python train.py --norm="rmsnorm" --norm_eps=1e-06 --optimizer="adamw" --batch_tokens=[32768, 65536, 131072, 262144]
Below are experts of layer 6 (counted from 0) of a mixture-of-experts language model. Rows are named router (the router's row for the expert), gate (a neuron's input weights, with its number), up (a neuron's input weights, with its number) and show model dimensions 0-255. Each number is 500 + 25 x the weight over its row's rms, rounded and kept within 0 to 999. Numbers have three digits each.
After each expert's rows: "comes after" lists some tokens at least twice as common just before its tokens as in all text. This comes from a sample of Wikipedia text that the model never trained on. Tokens count by the router's weight.

# expert 16
router:499508481508458486469524488521552531523501507518529449534493528518497523512461511511488493549552514492470502516482482514509507457508528539472504489463486528450543532499472465531537510472536571512493528507546493522515470520505508537526551523459503488531479486480530523481497538496526520517536484521481517473505518553507503471492521524540465453514502510460459505490500471464525525479477479462520488499504526474497502525495516537477521510496490489490499495488514498522537481500521534489478465504511516492466524495471494479506545503491517519488490469444520478524507529466498490509532508526533513408469515499491505482510501486475443468508499492496507483489522532528518519520529485503527509473495503511505448483489522477442534523502560523491478478491505529471512481509494511
gate0:452545441467536507479518503492496506529523477500502520499511495520491510490522475502490484531468492500505514530460497468533483502489554499494483492497503516542533505479480471480508510500512504501480529500509518539510463478520506551490524490497489477501523502553544500536495529542493535463536532532518544528522450525500499474509534479509534587489490497502501531537484493493482481490466480505464524514522504495497528507480527515501524462526504496447484470509542494500478489513515536509501530520481545489519518506500458539506506504501493466532475498506476519493526499552500445515464460513517538478507496513484469519557515509481544496521453491498471523511473529488492497502498492444462514479480438470519516554481515472535551504480493505509508535469555506489473491513529487
up0:514533486524482523488509496521495496480430526529528525476465534507518501500452489455528484469521520548493477502561496471525558507525512521493470454529509505440497490499469484505495459510505534532488555516501534431492503472486479504490484541489534506491475496481525502462555511501466501524495483511512485518518468498480517537468466473504455506510483501564471495500512512464488499491525491524481496501528485513487531506546494500499484515552493492439475511479481500474499507476513509529521475495480479494493457537456487404504494518497499522474528507454476536479491514504483514494524497495543488523469467490540461474528495516520487484480487510467513476501546509484486480505567501526527477506511491472501480517501481544484476511469490522491488495508472498500496491493475482
comes after: "\n", "-", ")", " a", " information", "°"

# expert 12
router:489503492529518473519539514479550525495527574489543509483499489509516479500451527548486490548510501507476481524484490528507478466511561491483540498502474490501466527498491488472541473489516478470482537529473444478480499514477471506506495508476541513493546490491492536518521528473517552528480494487457482514502491505501491466482483521493486493491523465520478512517460474497528591488506470516486485485508492534442482505530505511518478481509465512494508515465488503491538447499486523514495472538494515532477476498513455527549495536502515478465495475481486484463513509515480476480502520531530471441514508511505486508545523532475469508483469513498522556518516482470497525460488518487505508547525480488498519469513489526482481523502508501482494528523535538506484498498451443
gate0:488508530513506509498516493464492521511533498510482548519500503540499525550511508496469514521485477539508510479491462539525454528469521502510468493509493495463486495535498469504492503518470523515505512547519514539500466490542461485519514498531510459505478452521485520478487513487522509478529493502471540535511534488511518523513509460509491533500495485472497506461497479456487541494505478479501504480452502453530491562541531529467541496536512515506512467528494497517510516507485504508461468474504545493503522527475471503531525466483440483498471479453487519506520556504475494513510483465499526518466456458517524462495499492519516471479516536503499473517537530512442514560501453547533498488497456483492494533529510477493483458479472474485532541504483476471461530538490491
up0:501467498487469509497456494515537475484487515498495513530532534478497497499474525507505476486523480485462462498524533520489519534533463491528530542505523491492500460499473499487511547536508515511508451475474518515547539534544517479554504518473501555516520506518529493503474501467520519499534529549522501486516495514525516489509500474430472496479487497495483527496503476470480491461523509499536539496500544469517475480503480468503487501481526536483508491518504500508509544496496493532499485519507497506492521542499553466503491498586487507512510525517512525531545523488481536490458558520515516503514523525457493513481556494477493534556547524508475514496481503464494475468529491520521469426501513488457448524472494516553507540508513495483500490503522496492502529478489514
comes after: " (", "-", " the", " \"", ":", "=="

# expert 14
router:518465516540519541512506518531537455520479469529514512507516470537498502492512505470453523495483502539483467508529503516501506498493487498456516480431483493530524529502487469496486495505487454501491460468471507520535466474535470481483482525458432469485532542486500495471496492500509477494460497515485494468521509513487509510504475537469480511509518509489480505482499468493519589526541487545537474506527473507507494523540435470561560493475516491521519507492477510504538485490533511459484503510518516489512464483501525518499476532477484486536543503489531478492516505502483462520487533494513446514506475477513496514481489499472505498478532519551481511518526486506543498524494509518499536467505497502497528510463487501518480537471479476481524497480463478504554543530539532
gate0:510488498489486455532548482480491510533512512517529447501504507469524483522527466533508505522518494484511518495471493518455494477465462498537521482539493512511485514536503464517469498457502538537490502512480534521502498489481504491448488548478518469540502508503509501539457506525479546534481491487478520494530532517492451476520524507495475488490482505513475480498476497511497535540494534495499472527529527480533459471502500504500459505466510481529491498486489497491493480485522505523526564515481511461525543474497457537476512523530468564501461455516440493522496495549471535487486491512503478461490538487461459515472507493495504535505474498504511461507472473527513499520496505460509535509451476468479496486471536508464541532492504493547458440491465497510495510511547488
up0:496471461485507498503493504502506475517518497472440495460510507520505506491483477533487506513500461515508506508509523497455518508525505513489497521541473471469510488489492499474505489469518516511492512498474427480475486516525544511470537497505519489506519474511474499488490526504528447517473457464511548480501476475543486479532512493447519482475529517403521494485509573495492512491508457477506437475487540557494494529510460542493514506494504535540502507546512485530487518481511486534503496519520492531490475478525461501498522504518518517489512564478484507503525535486500479465467503487479550513515515489441508509516521492482520519515501505552497489464503502483539509462486495444477488477471529482514509490470496453468531491491533526520537488504507455466531530470511510
comes after: " |", "–", " (", ":", "-", "|"

# expert 30
router:509510539533551471506499485494506493493533498476502520450455480492483468482492496508498476511550516470498517510512523531533548472527463517500492508464506498504459492475522468473485496508530521482490533530480508508517462481500495481503454488503506501475479497515530501514502524518533510497511518471482463497506493461493541497493481461470497450446526552487549494524508555514461485498519504488473479503449454459462463453518478479480501470570474515533539495500499511503528558498490492519506490471467516493469481499516525493494493470457489449477477509529493503480477529463471500505505462508539522542492514520540487497515498502510489506491482468536549515513479522513514517470538511496505509477471510543490522454478476483506487495470493489480495466468490457471568471449495512
gate0:477510486520501518465484487483494485509509518471518502488505541520501529558455498488496508501512491529563543451455463545505475507478469475490496538490489491513465510499515501543513438495499523512494522512528550496500468494555451487494516556498500495522470454491459499531486543546519498501455470466524491515503482496527453471451510479495508518462506482487509484506521549484476519499432524481527531486532536452503479543520485549459536555505477500461499474525477466473516526537539508528484535481526484461514457518459507483537508465538516489468502511515490498473524522516524486488515526504502500478481510482485476510477522468444489487512512515502513530526471481493497513505511483498520497484506486496518494489517515535504503487522501475464495513490532473521478471497480470
up0:528530493539503536529509488506482494525517472515491592508506536493524496531482504483479517514491470520544495485472516513461526503487453517513505521451510477515521540516549514513462522506487465506512484479463509489506490475475495482501498496498515542462445519472519516466516490522489489484489494460526518539530460503464495496460476492504516512486533526485482499539511512532523501520544497563546497509508502518485493531527483551457538508522490505535529497471482498482524478487532500483516512512556554486510460469471526462474517561535500483500536519504484468441469468481518520517524490492513505499504492550545559518488481508488483513485512472501500507531493487516538506493503487488481558477509459523509538487528495482491510479465500480499507517500491536502495530441482511
comes after: " |", "|", " the", ";", " The", " No"

# expert 21
router:552493535493474471487520530504502550465469443480513497493518492514527485467504509509479487534524506502544516488547515486508511472496545527556491490514469504480490473524470455459479475527519487543491504493491474501522511462477466518481489504481488479541465469493499528510530531494511476460519467522472472504475494469492483520474490476493500497539494481529513503506508504557488551476484475519552543511516465549518529509500483491517521493449505530480486499536518516463529500514528514516517506496561513487515500474499489480474471497482467509473518512458511534496478546496482501453518509468537460435483480465490498514527527469473520526502521511501465521503507475465547474524516515533457516521501478476498514529549500466557510521486502494502491542485501493543520471507467518
gate0:514506504479522468503459495534484486512453521537517501447489537509504444524494488492500440531491465492527467493486514492530533499533510500479507499530485470480497504483545468512502480499524520483453523466487490487506488433478530513523463500476507493507466504499514513472493538496513541521553464520513532500533515520486477517503470544466511443491480507490456479520506511487478491515505522490560501496496498511444510504464484523488477541507458509485471521523526508454489528514508552537545498494530581518519508530468484488479488495514499522485473523517483534487554476494522521487535504530478532484483501516476511514483496482444510531462467481491506524491489497497517508571516504530522501502503473455502480492512533564501515480496484513494511535495490507531493504463538516
up0:457547483478501513478518510508456527519497526493506514491509486454518532478487518497495540508487501501496451475499515520522492520502501544523536480524530471474488490559475501481496460482482497506504491459467481491504496489489532479522535499477476495485477535496462489492517481508544495480541522491489471536502498474472510510490484481476534519549510520464512512459478480510461539475492488503509492493523490491490578445470508474559500483492503500487469472500473501460483468470516474500504519480516486504503481518461517515571482502477529489517502502495491493473460564527495537441490490521561507493535507467463457501528461461526513479476529458504494483488472534489455507553508523485484509525487517493476500429516518505540501494531478493473511456495510528491478527465501487
comes after: "\n", " =", " /", " 2", " 1", "\""

# expert 1
router:510502478481511481518562485468479460496501487525457480503517489544487489522489516512508518502549442479452540510497530569493456541476507480509519527518470516549523503519526518510477550531486500496468498524500527511517523488541509517492483522485506511495507514459462511530470515488480529498496497435500523542500510529488480484532508486473435490521458487510491482473489498562471508499504482470452468499525467501481555463493481462527478483488497568516539475486520498490495486491521516529487484497514491466510523519490493517511502513457480510531511499538526498492492518525509472511463516519462495564515537536494524504500447490518527486488472468506521486497522492457502473528510496519492496495464487510485494504511482510494562535444508497500506433508478487468501512491522490
gate0:504528524438487483455493471454506505513522516537439479527498546514498528520507511478544508579505494499468517510525499476518482500525543529495528507453513520510517508491493504516503487473496469532529463507466474496494503464518500506498527512533460480507499519496443507491488515541502533545468534451509531440509471502497478501520498476477519515530522536524528477460494486513480510520490546481526448522478547495517470522514530493532459521491556490499486477533498471477457479524466509536478507438503550442479493544487473480503478476507520500517509507524479498488523501478508487490501541528490500494484522519512508526504537492544498495511492510488530480481445530471531519511470486465471546477530490500493454501499487486478501496472468536475516502492487510507514497510499525
up0:483527438541531515473516539502464534470479489478517459466517471496475448522472476534461563489486521507532503526459513512487462477466499484484522467509466476488490505502532494494493502520525519495500530425485479456506475512469499461510476509467556498505501481474501463522474520472522472481500494505491484515496530475506465515495492488459486502481510478467466508478507510518483521470494478459489496470531489497473540502509500483497528507477494542468479506515474488500484495511519530517470480552528481526485535442487528493536492504476529533465519500511478517492507500499431527505472528486519544512493513453493454522521460482483513535538523478463509496480510521504504488490523519510514519516469478525492478493506529512496532584511453477533556504487515485518498512498469510
comes after: " ", " 0", "%", ")", " 1", "1"

# expert 15
router:555528513459510513470495561447482493525481484528495486516504475491526483528495483482473521507465523491504514460537438515465517492519513525464485431480510478516462546468499506518493452508469503442493498497477463467517499473495476524474491494481502495494498518516506454472536512522488523510497485513497497509506476465549470508505490491517529474462498494481551496522529494501543508492524526490512458523493502518483482530478484497447500481498488496477468548482496523494513522512517528512525498511513503495475546530497521524523510528511492495446517512483542467464494488489470453488548555498497490527504518493521486484497464449464460539450498535456498549523497491487501532512502493481485541487538527512502508468520464519510484485530462494520447502546495464491500482532501499
gate0:495519513463517512469507457483501526495510526518542511496523502516504452474505533476517499536508490484506490435485517506473478509435509491495508476522536527479541494512461498460510489504573484510495500487496485492508515493520494466446516533547502495474465532558487515499489487515465457539480519464551514531461536475494505487463479500485520479484506548512492537483500501436503512498517502470496484490512479464495538479467461521500511538470511546456487513537452498515520488501555513496524539472503496494533467496496466465506500507469519474472562490544511499503491542498483498450472494529440518512514536467495497458511481461466524485486539496528512495516505539485503557472508495517507533509488497496526499455501489495501478487497498483476501492505489499508519455519508512
up0:514545491438504467532446506499510478530512469487522513478464497500495476519539488503463525475479490443490508553493492513511477506463516527502544510508492500506498498474478496533456503525535532459495544485507507535505500495513504483526520497531443490504477487507526491496483474512470493499494516532543518557506510489519514510526495494478481505474522480441525496540508474503498504496521505500554530474491521522486436496502466565485462453497465530480484507492466471480474524539490498521539544527469505484532490468495489512484517542533485494533540503473456476480481481488526499545509483508499495532472540486459498491474506453491471469451518516483525501512511524536442519487473497499526505498485475458523493476523539469473468516521506471505520497514512499480507494468540535
comes after: ".", "\n", "==", " \"", " s", " However"

# expert 23
router:489515479530509494512477452497471463500476499521503535490518485522532521513508510528502503475474474497524500509468480474475506515518523461561463544476509508518502521475425476528502496454466526499455478500515506497507508512479504497515475500548486496487517486482497508483525557496530496498495554468496495478545476484471512489514521515488509487482483502521484480528494532510468504502488495471512496482518521527540509543534571444438501488507496476481545501490482514499478461451511489526517463520504517483475525511550511485552501534491501480532490494548523463516555518432463521495460530486484523493452507532468523511534479517505532501486527488477480474509503477517496462506511530535521514481493485495497492480486504514447476497527514456500487499478466489454531549527499473
gate0:479489510471502491483462513538464528547525570481494470512502486485527505537459463512492483478494508529506570489499516483493468483493487462486481495536487488517521518472503493539485484478484551516440486514480510484459453507504485563517451499525499478472522486475465492471515531561490516481508461436520501458499539492535515486486525528438472506454478501479466509498528533507512524473506476459488493511485519520501497541464512523477525491484493471454481486505508468485502533543456481513479499547480475481497492512476470506488494470516454527497505439530496506475494523503496512513516486508506529509523490482520473472475550458501494495478469498521494508525491522493487482488481500482479485472489529502461536481497527439485534490487524538466489487492507508512524499494490536
up0:506518492502484495482515526449476524510512504489478494482487541525513515434532485517504473458508537503509461534455500519473504550529531508500482507538513532486461500484523480524554526498494464504539455482497521545527491474505456475487556483485454521501538513474528454509509522512513500526499510454510482497492480514526497539466472482490524515537523544475529520500478492511467497520496485505500494496525486465459453463503490470474501512494506540523510498441473508514505474498499461506460532490513513528499519510499473512512520493460474519490502509510534536520512480486497465481467458471545442473485484501507489522546499518538460533521514454500529538490486476475474503505514496483483539505542484513490486486487464510481530478481492533460488528536477497548456458517497531
comes after: " |", "′", " S", " P", "|", " was"

# expert 2
router:498476455507486476518510518481523510527531477490510501477500478513500493501506472502495475503478506537483530504526516545490523517474441548518508475547460448494503486561555504525485529501525444487482470464490504551502471506481513491485496482504459499456518464550474536447485502490488479525500474502486494496494522477522506474506495503482512525529510519473487465503507507481525462493508503487498539537474513548539486522498521518510573498451495500541475498547479510520491475508532470486452544471477483470540503519511506519497495523498532538503511503479511474514480545512485529526521498582482474465492497473489503483453488464502511504528521487535530500455507507547497487493459509487518492515482486501530483491508509479494505487499484520560508432474496517500530528466517478
gate0:535501464462489495550484558503518537500482534439512477496498438515486501532544577503496482491537490480518507496470477516493497523479517496494518448483492552483491526527498507498541510523531513479494474527509473525503507500501461490526503507500479554448508481520502484491549477494466539519509487468507467456513470554504501465431529470484487548535525512530521495504493555494485525512468523490506498508471502490495484475494468530489500513519464519522479506491525526510435537490507492472454502520483490517553484494482497447505567502489539493487472523518448498443484505492486467458481524496501486492503498495511502509520493507493476511501520522494524480491548503506489514540492474523502503484494499496505475491496529476486495460496471492512516546501486509535453508514529520
up0:493467489512488504519523508504477526515537496502510497467486454478486509505557509513467498499495500528517505525486507487516495484507509485511488500507528507503484548486494453488517496475468479470531468493546513468452491494483516503540526500480505486499505479517519474461497501482542465519461498525479504467488511523520548439506530497518451468464471458460521519499515547484498500516469448509466486479514469516468549513512495528497517486518454487526493476541489435519496492528479519538453514486492461529489521484508518538506506512514504490539497490492518493479510490477512481533528548488526510513537489500491482501478513489474506539524497528493435513492468450516470503511514494469479495500547528474486499520497523460518472497456500524454512547533564472474492561511543552
comes after: " of", " in", " at", " for", " to", " is"

# expert 13
router:478502512513498511510493489498486492526505439480501514508571520508490496516508506514509512491465447525476508484478467499512444517451537497516469527492517525503475518441486495499444524526488522507505549486491494485496505491473490466492481510529517495441461533487509538484516506510531510569505515550526473484488494498506507514488511496497487469469476469488483499507501478521521506533501520522484529511496500487496503461495468485527503505505494461507477471502514482526535536564502533459464521527507546546493513478522492467564524547496445499507507460532477526505542488501486464535456462494483545457503519505505481510550552440483468487528501502474515443505458500464461514503510527514514488532478487458512492499511509514513492484495472514452507493476487502479496485488519512
gate0:496533470514506514482523462494512485522481517513505469521498508500486491487555486514494495470524503488500457486501519476463509522491487524495516463551496460505491489527518513494512512489494523515504511495523511471508491471472562491485483504502522470472475498503521512487528459483503550465503505464520511503501521521518497471500496523463497508487505552466498523528548548470496511483514483500550458531543456510524508466492508502427459518479456521535497505450465493531476510483516481495490549515481529521495542456490508491476459455495502536506513477561482489537519545470533511537467507530525476516460472463478490478481507476545513522520477508493450513488510490471528487566456482470504500484543502512543523528524519480501545494542525470506461503484490486465520514500519514
up0:481464523461500504492467474505500519535486483512472498505468505532490462502535473462463505537498467483489516505507475450486525469469506526503507515507515530516463494474448508527521482544471479508500520465506466510468530482489543510509566542499495455504545522547490484492522506472500526515531546493498475473517503530471556506514519542511476485469456454451477506439535519495473454484457545519494487519501495478545533513485513496543518513521507521487513502498522524496488511575508531521505521497503501485502513512498518500509483510486462519501509477514477518479528499514509511526490540462507523529487475559521505501472504499508490497497473521495520504511525497493464477481476505502434421496489557481515467504496506520517494468521485518536475502517547518530518506510481514
comes after: " |", ".", ")", "\n", "==", "==="

# expert 31
router:470491495498479504506487519534501490510521529494493519473475517513543497473487513477511473454529469490490477474521504510518503543493469554524524494511515489497533489502494491516498489486499494468533476471511463497519491500540502506505467479556496482496497489471487488533509465481524472496538494472499571541545464548534537474531492490509480504511456513523478488504509505504477481551498530498541518533533474514491506516470512498564450504505514521511460517515544466548567492505473503560490486501495488468488469497504520487475436478492534520519486483487537482540493512486495480460521509491530500501509466473521505513473525516517465552461519514472491501509535502484481439445458524481549498506488489531459482517473492501558493524486486500483512489534498513506504513460545506
gate0:529486479494494530490507479538489523510487512514505486424479496477522481507541466521504528523460499507485496518542463477495469496490501494513509539513491490529531519558463493547504497489493537489487546483484488535512516481531472519517496532513497525529498528491559461456497496521514496487492495501465505490504474539513534507490503481522485513499478462487455484472511490474531533502546498463498541480445514530514527473541548535499447512487496454490458505504474456522446465495485520481488512512491524492551446503509486485479506485507520480483487543485529481536466458503449527488478473495460457519498492517492471490509479475496486530497504520491484551510555524471498474540549541529500463504517540490473510497473482482483524494529501501523532520509492521524517489505510455
up0:540477541533510494524524564468485505516466502502487492528515482520498515466507519507488517501482500533533477484466522503524457501483553485525494499524521481497492458476501496526524499518501484507480523516499541481500520504495482500479506544506509520493497501528447480516514471502499452562490489527494513519464507452510495464469508451480488516460476445500536449518510499517514524466515494559494527518489526525540483495496519494514493492546542499466454502513508492471487488466507525513490482498475482479501510506503510487492510585542522471492464525544468528485496461498488512473506510504483517497500520531464473477427503522511505484497529515510520492561512574505481506455499478534534469471478460489523503538483479540495527488510523499535513511499525498464457467491506477
comes after: " L", " G", " R", " B", " K", " M"

# expert 8
router:492513529537511497488503509508461549515523502525496496534492462511509470486517528516512507505470477497514524484489431459509507521508466477516517530511468448493527492544481482516509455545454456495524483517475511503521473484501507519513506512501492519522489425509517456483482525526489524509502514523526469479490507495473475467484495513506523517519494470503537487471493480419490461489464494483520522516480524506518513515479557535473511504511499512497469467529497507527426491499549474483474544515478484548517545530488501547506519502516475520501523512505480506526474468514487524472533478505477491536524494469500488485450484418464497504509473470517492501480494478510495478515440458479445520496508535499512464485506491491492521507517455492512506489501540514505509493443491479
gate0:549466523486489465491491510542485480499493511494501547502508495497524523548522516527482469511525513533483538508510475506465487518517487454505455511496527452480483516478456473516458505498493479463490501445503529505524507491479516498548493480539474527492507491514516533506529496495477521533493542496489581530497500505498519481519465495519479493425485466545503474513508484515505495490508528471514515537516489514506510495518550550472510482481472497462531514470512510540474518482487498524517515531476509541505486514482479524469492502457498516502500516476488515453483472523498538480506514501502573486470478529504506501487496490475507544520530515490508478510474499462540488506493494518468519502495557491495537458491559490495530517459551526447494492480532461545508487507555523
up0:495513492523491533528504502502517487543482466486546478493503505518471519448458497478508523510474521496500503496476521500546526518524494502492504537550497448509499486499523478477502485511515464511493495506494495483391509486508518467492493501493493487530511511493490518498464525519465483529510506498465467494511483532502494459593499521486500470512523477464520459472523491450507485503499508480557490468501518516514521494491506507515524530481562526499555491485478495482554484511527491488439524505554523526500521506528491461527503437516472491524485520535515527534511488493498453523499496504553449492548471489500504505490518516520522512543498522507495500534502541486467509459472503500509500505483524514522472446518538521480489510513476465507481467525504480530493541487473514
comes after: " of", " in", " to", " with", " on", " for"

# expert 22
router:474480487494500467476512531522517509535461452505483529539575534519497500543462533506528514505503546509536491516553516506524493482487481525502473510537505546497513485497533486532526516505512536521510517469530515505478524470516478494501476528485560446528537530455472467488521470490473496467501488517464519528504481527495514495507517494503541472487488502498523521516457478520440469527478481478456516479452484464511514561525496507494480513504471497497533500507476435491475502462527472491515502518493506511492556473501478461477514483499462510514515466514513504492469527513497536472497498503531506501516481485550530497504457510538476503526500482433488482485467494522506497488490461480496521507452497487526506506508485507545494500446512459535483551481499514522505486514479499
gate0:500503477456526506456473495502557527500514505487532555524517498470468502518475455517476504488500489493491520533519504452483518544488503502514501509536486534490524509510498537404521471482506513511503518466479499484545516521529507501500506534485484510502526542482495536467489517516537555483471516516483488508474469482501488525499496488538529499491490492497519515485485474477493553499490485540490501536480512486502451517513515512454529500495544520535503488487457464519481491486528471486513486500492509444476503502506520508487520494513558498515506514458488553472521538454517513488497483495524502473434492481510484494504499501520512510495514498496547502559483604523488474551515497475547498497483526496483513503532527520489520532508501492462537492508467489487459485479480458
up0:531472522496501455498529518488518492439504490495463488456464468489519509518499497468518457520476501493495477526499517478465527491495503509491483487449529498487511512544523511499518460501455517514524489503525460486515462515520450517501519500546471452475464464526498482486515516486495513479501464511514468516488482465501471490531505525500488470453514465515483530514489485484466484525465474502541476480489526531557457526509518443495519521469459532477497517547515451436516498469493517519509521477495530490474466509501463526471550493480490508473512535523463512482506540500485481483482501516474504472483503524480526499465453513527512515500454494509519525462463519507524487512478519493544439548467449493469472513494507500504487481481539515531535508510539508479497487534500501
comes after: "\n", " ", ")", "s", "\"", "\n "

# expert 6
router:499486500524461526516504476488508509513495453529482507557518491486460461491475508494495538502485489446508524520455485418502491479499521482497519485489469469502500497460505509452525466519528455497507499538479514491506478513527523479505508514506498519464488537531492490521502531491508497471524494485517454472473491481485496499493448491479516489484525490533473488478501470481518570504475480517456484512483485545499456486516519500459494510534529495529513531533555521522491509460527528526501466486511511530511482492481475486527490500513530486504546515502467481494520484496492503480536482492482498532456504490532481505491525500480498519522502471492518487502488482538528575503543465490481517486508439459517584489549519500481463530475491477502496482558493442520487523528522505
gate0:540490522485450503484530510563482464496498500543508509512519501512512483504509515520460458515544490468505508474490505467481487506489499433528497512484532495500475506501459487549495472481533500486504529473492554475503505529542508538507504474475573504557475509531516455566483494498495483458531496491497487485491501508468457519515466518484520519478511488508472483463528513479514504511437476480491499531496492486509525526477519531461521537475481516511482499476520468499495477522474489518561462526524496482517506487467507504512507519508490512513473516519472499505494543479524533493511540508470528464470482544471455490453570554452504481504495503482487497492493538467494466506459471496518502530487511508495526433495464543521498515504475509514521487492509491510481482491495482
up0:426505463528541509482516453486464486478513506496533530497507499515465512455515496478514492481482486540471485460502481531493557494486533516477510487488483501490500481482519512501495509529498511529499496503499454463514514455489472481516510490517480515483526507460470509498547519528510456533474542456499489489505496511519559488431521509465489470540488503478482550535479463495467559487555518503525513458476518491489485528504511469553471490553497467481518486520497501523562522487527460468473512521525525541484497467531497483501475538519524501514526496497479522454524464517444473500531460547503475482535511516547502496546496520518500493467535526503492496494502498481465485489500518529522543493498491484482481523511521501489489515480532476504527528482491495504491533503499495
comes after: " |", "–", ".", ",", ";", " ("